Weights of a small mixture-of-experts language model, trained from scratch on English Wikipedia: vocabulary 32768, a variant of Muon for the experts.
Below are experts of layer 7 (counted from 0) of a mixture-of-experts language model. Rows are named gate (a neuron's input weights, with its number), up (a neuron's input weights, with its number), down (a neuron's output weights, with its number) and show model dimensions 192-223. Each number is 128 + 24 x the weight over its row's rms, rounded and kept within 0 to 255.
Before each expert's rows: a language model's description of what the expert responds to. This comes from a sample of Wikipedia text that the model never trained on.

# expert 38
Action verb stems. Action verbs and their stems before -ing or -ed endings: attack, kill, cut, turn, blow(ing), catch(ing), collaps(ed), mov(es).
gate0 [121 152 140 129 138 103 158 137 119 150 115 132 102 148 117 137 142 119  51 128 124 126 143 102 170  90 111 128 124 156 107 178]
up0 [124 126 165 151 136 149 127 118 137 121 131 125 149 164 140 135 101 148 140 157 133 157 174 113 124 131 142 135 130 137 132 122]
down0 [149 124 130 121 140 130 158 114 133 134 139 178  77 115 134 121  92 120 154 153 125  95 161 148 159 150 104 132 134 151 106 215]

# expert 9
Mid-word pieces, coordinates. Middle fragments of proper nouns and rare words after a capital letter, such as P-for-zheim, P-ug-lia, plus decimal digits in geographic coordinates.
gate0 [126 101 142 144 171 106 182 102 124 112 181 132 127 125 108 154 104 104 109 141 154 121 113 117 165 147 119 156 100 138  48  97]
up0 [148 145  96 131 171 133 136 157 128 148 117 172 142 136 130 160 106  90  86 115 141  95 146 123 138 134 131 137 168 143 107 153]
down0 [109 120  90 118 137 146 127 134 106  93 124 143 123 160 153 128  88 148 119 107 150 129 115 144 132 109 119  91 114 108 103 179]

# expert 0
Numbers in tables. Digit tokens for counts, scores, money and measurements, mostly inside pipe-delimited tables, such as 3–1 scores, $171,742, 4,566 m.
gate0 [137  89 149 129 123 133 132 109 156 135 148 169 140 105 154 138 155 110 144 152 152 148 108 145 175 114 152 191 115 142 133 148]
up0 [102 125 152 130 139 158 156  68 113 164 182 116 134 112 103 110 111 189 150  92  72  97 100 123 166 160 126 114 125 108 117 159]
down0 [170 140 121  91 116  90  88 154 104 102 103 170 112 138 103 126 125 115  92  99 143 115 163 155 127 148 103  85 103 161 129 149]

# expert 34
Proper-name first syllables. Opening capitalized pieces of personal and place names, often foreign: Mor(se), Kh, Ak(htar), Dan(uria), Win(throp), Bas(umatary).
gate0 [111 156 146 138 147 108 147 125 121 134  93 152 148 157 110 143  91 139 109 107 180 160 137  90  83 140 102 145 126 138 116 165]
up0 [154 108 171 149 117  65 119 136 114 149 145 129 142 138 161  88 118 146  92  97 132  89 133 160 114  97 149 137  97  97 101 123]
down0 [138 120 138 157 124 104 145 214 137 119 129 129 154 142 141 141 122 134 145 165 104 179 155 131  99 153 121 132  84  95 135 173]

# expert 29
Plural nouns and copulas. The verbs is, are, was, were and general plural or place nouns like people, areas, sources, km, often after the.
gate0 [126  96 138 152 112 154 129 165  79 100 114  83 148 153 126 175 153 124 145 141 131 131 152 107 143 147 139 108 140 133 138 128]
up0 [122 138 126 126 123 119 164 146 143 106 161 104 118 108  94 121 136 134 133 119 121 121 122 156 123 162 123 129 124 104 131 111]
down0 [138 172 134 138 126  75 123 111 120 124 134 107 135 165 150  81 142  67 128 113 127 152 130 171 135 130 145 106 121 130 172 136]

# expert 14
Table pipes and of-the. Table cell separators | in data tables, and linking phrases before proper names like of the, in the, President of the, The.
gate0 [121  79 108 121 158 171 158 151 135 133  76 153 113 143 153 166 136 136 138 133 111  64  99 137 104  98 127 139 121 132 142 142]
up0 [128 106 156 107 157 182 132 124 110 114 138 140 113 157 116 110 104 106 110 116 105 123 114 125 145 110 158 140 109 179 122 148]
down0 [ 85  90 128 153 151 157  95 116 108 133 129 141 125 164 152 106 116 176 149 106 143 163 134 137 141 104  82  81 178 140 152 108]

# expert 16
Copula and passive verbs. Forms of be and become, and participles after was or is, in biographies, such as was admitted, was confirmed, became.
gate0 [107 102 130 129 121 111 136 129 126 131 151 137 138 137 132 110 141 134 136 146 155 136  94  91 143 120 154 138 180 100 125 119]
up0 [158 121 121 133 170 138 149 118 125 115 148  59 159 141 157  92 111 128 104 121 130 129 134 162  97 146 122 129 158 117 109  93]
down0 [113 100 153  89 158 146 176 142 143 177 128 107 110 128 107 118 137 124  91 121  99 126  87 115 127  95 142  88 124 133 147 167]

# expert 12
Nouns after prepositions. Nouns and pronouns right after prepositions in narrative prose, especially places and time words, such as at night, City Hall, Street, him.
gate0 [128 105 124 154 109 139 123 120 158 152 167 103 139 140 104 144 134  96 142 128 134 163 106 138 130 149 115 136 129 149 133 123]
up0 [119 124 116 130 110 119 102 135  72 148 159 142 172 123 133 146 151 116 120 126  86 132 111 136 150 127 103 172 139 108 147 136]
down0 [119 105 111 111  82 187 140 161 157  95 136 105 145 151 162 104 152 111 133 116 113 102 113 145 113 197 119  94 144 108 136 151]

# expert 13
Commas and conjunctions. Commas and coordinating words joining items or clauses, such as and, or, &, but, often fused to a word ending (le,).
gate0 [137 112 129  88 111 137 163 170 118 122 153 124 128 142 150 132 127 125 173 140 164 125 134 166 134 143 125 137  89 126 110 158]
up0 [143 107 124 132 161  90 151 107 143 129 130  91  68 135 113 165 141 145 123 140 133 135 129 113 129 155 137 137 124  83 127 202]
down0 [ 79 174 118 103 123 115 123 110 116 135 119 121 148 123  69 177 142 160 115 140 145  92 177 106 124 101 115 114  91 148 139  97]

# expert 5
Personal first names. Given names and name-continuation pieces after an initial capital, often in lists and tables, such as Jimmy, Peter, J-ake, De-jan.
gate0 [131 175 142 108 162 124 114 149 120  97  82 133 150 137 108 107 118 124 103 162 134 133 128 165 119 125 150 142 139 139 159 121]
up0 [115 145  82 176 108  99 112 124 120 119 163 110 105 127  96  85 127 113 103 136  87 139 136 123 110 128 136  62 150 116 117 127]
down0 [130 127 135 128 102 136 138 131 122 154 130  99 120 178 142 102 124 147 112 151 122 109 105 146 154 128 138 134 128 108 108  83]

# expert 33
Scientific word suffixes. Later Latinate or Greek pieces of technical words in chemistry, biology and taxonomy, such as -idae, -ium, -ensis, tyros-ine, -ogen.
gate0 [126 121 111 129 122 149 111 109 157 115 133 164 139 146 101  93  87 181 162 121 106 114 139 124 143 100 161 100 154 137 105 116]
up0 [125 104 143 110 118 134 136 108 122  83  88 167 133 135 110 147  95 137 127 116 150 132  96 129 114 110 140 102 145 107 120 161]
down0 [150 116 153 105 128 136 104 104 146 110 125 118  99 154 128 123  73 123 130 152 158  98  97 138  94 110 155  92 119 115 140 129]

# expert 18
Quantifiers and descriptive modifiers. Quantifiers, modals and attributes in technical or architectural descriptions: each, every, per, one, can, may, with a, top speed, storeys.
gate0 [ 71 137 156 128 106 124  94 128  90  94 123  95 161 130 141 102 156 131 153  90  90 104 149  81 157 138 128 119 112  90 132 127]
up0 [ 75 114 143  73  84 141  83 142 128 100 141 147 132 146 150 136 117 123  94 126 136 138  79 117 122  97 135 133 142 103 109  90]
down0 [167 132 121 132 124 176 138  77 128 115 117 150 199 137 140 165 142 140 118 160 108  92 123 140 160  95 155  97 155 101 124 121]

# expert 17
Lowercase mid-word fragments. Short consonant-vowel pieces inside names and uncommon words, often transliterated or foreign, such as D-and-ies, En-l-ai, hol-ob-iont, Pang-il-inan.
gate0 [127 128 123 146 137 160 130  89 158 121 152 169 135 139 151 165 139 127 124 161 155 129 150 124 111 151 117 108 128 119 141 149]
up0 [129 116 126 148  81 156 144 147 119 105  99 155 155 144 174 113 108 141 147 151 138 140 132 135 119 119 142 173 138 139 131 138]
down0 [128 126 140  88 153 131 148 155 117 109  98 137 142  92 128 148 129 157 150 135  96 106 133 154 134 113 128 117 140 167 133 141]

# expert 27
Military and vehicle terms. Military units and hardware, plus engine and technical words, such as Army, Regiment, Corps, aircraft, armored, Navy.
gate0 [130 105 136 154 123 124 108  78 127 128 193 122 144 134 173 100 103 144 152 135 104 111 152 103 129 110 138  76 122  94 119 128]
up0 [102 136 100 137 131 148 170 167 133  99 191 114 150 172 167 124 120 101  94 106  96 144 109 126 135 124  74 137 133 155 128 116]
down0 [127 114 167 170 158 133 132 140 112 114 132 105 124 130 152  94 118 120 149 131 141 125 139 132 111 114 129  90 128  84 148 129]

# expert 32
Relational and role nouns. Common nouns after articles or possessives naming roles, relations or groups, such as son, role, character, partner, husband.
gate0 [148 138  82  94 131 129 116 101 128 156 154 110 157 118 140  88 123  96 138 116 112 123 162 119 140 141 117 148 144 135  97 123]
up0 [134 110 128  81 122 103 148 117 109 143 125 105 122  79 146 137 147 116 158 137  98 171 119 171 143 132 127  79 143 114 182 141]
down0 [128 107 159 153 118 113 108 160 122 146 123 124 137 117  87 157 126 141 109 133  86 152 139 135 116 130 133  86 181 120 171 105]

# expert 37
Sports competition terms. Words in sports and award results: World, Open, final, Best, ordinals and event names, such as won the, opening bout, Long jump.
gate0 [156 134 151 101 139 125 151 166 141 166 138  79 142 157 102 113 145 129 101 124 110 133 120 145 127 112 123 121 122 105 164  97]
up0 [141  71 111 123 102 140 131 146 125 116  83 115 114 148 108 129 137 133 115 148 142 124 126 131  78 126 139 115 112 165 127 118]
down0 [159  98 101 156  89 133 171 131 117 159  97  82 104  89 120  89  74 115 129 106  95 128 129 118  77 117 103  95 129 124 116 103]

# expert 20
Word-final name pieces. Ending pieces of foreign or unusual names, places and taxa, such as -ia, -shire, -ville, -ara, as in Silesia, Kakuma.
gate0 [136 134 110 160 122  83 169 129  95 161 121  34 137 115 140 101 109 122 164 111 111 149 121 156 146 128  89 118 127 153 119 108]
up0 [149 113 126 107 122 128 128 139 153 153 173 113 113 114 147 143 134 135 126 157 135 129 160 107 107 156 175 144 149 166 109 154]
down0 [ 94 136 145 138 112 107 119 125 165 134 148 181 115 106 148  88 145 142 126 130 171 148 115  74 126 137 116 130 158 114 146 139]

# expert 28
Personal name parts. Surnames and given names of people in cast lists, rosters and tables, such as Smith, Thomas, Singh, -ović.
gate0 [143 109 104 130 138 126 136 136 135 127 100 112  92 113 149 123 141 151 103 120 116 152 110  98 141 151 150 102 127 107 134 147]
up0 [124 145 158 161 128 138 103  89 193 162 179 109  85 122 127 134 130 115 147 101 135 170  94  69  99 116 150 143 143 102 104 104]
down0 [133 148 146  95  89 126 123 111 149 118 138 164  87 138 156 112  89 115 102  76 135 110 116 123  97 129 138 135 103 116 133 129]

# expert 39
Prepositions after verbs. Prepositions following verbs or participles, such as to, in, by, from, with, on, as in "produced by", "headquartered in".
gate0 [112 129 126 106 125 103  85 124 111 112 162 151 150 131  98 110  78 109 163 108 191  97 124 117 171 104 119 159 137  94 115 191]
up0 [100 137 134 116 122 152 135  82 105 103  85 136 134 114 150 114 111 123  87 164 127 163 130 110 137 145 125 119 107  71 129 129]
down0 [ 89 145 109 139  91 123 105 105 152 116 149  67  97 175 109 116 165 138 121 114 132 116 143 144 120 162 109 154 132 129 126 127]

# expert 30
Capital letters and acronyms. Single capital letters starting acronyms, words, or parenthesized abbreviations, often after a line break or "(": (E)PFL, (F)P7, A year.
gate0 [143 128 127 134 141 122 106 139 112 135 177 110 133 114 139 137 110 110 156 124 149  88 139 111 120 202 153 112 155 133 157 129]
up0 [122 130 106 123 119 114 120 156 113 143 140 119 122  94 167 148 107 123 121 113 162 150 123 139 166 120 147 145 107 179 127 167]
down0 [172 124 126 142 108  72 141 121  87 116 122 159 117 151 135 125 139  63 143 132 148 152 184 151 143 165 130 125 173 141 149 139]

# expert 36
Verbs and year ends. Reporting and action verbs after a subject, such as described, characterized, gave, plus final digits of years after in 1.
gate0 [117 161 134 112 162 125 115 138 110 138  92 157 130 135 192 119 158 110 118 128 158 181 132 122 184 155 150 101  93 116 136 156]
up0 [ 95 109 147 137 129 157 100 132 152  94 113 188 131 115  80 108 154 182 112 144 118 113 133 107 149 135 120 103 125 111 125 115]
down0 [133 191 170 109 112 101 145 107 113 110 163 152 110 153 148 153 139 153 150 128 139 148 155 114 135 138 138 139 118 115 100 120]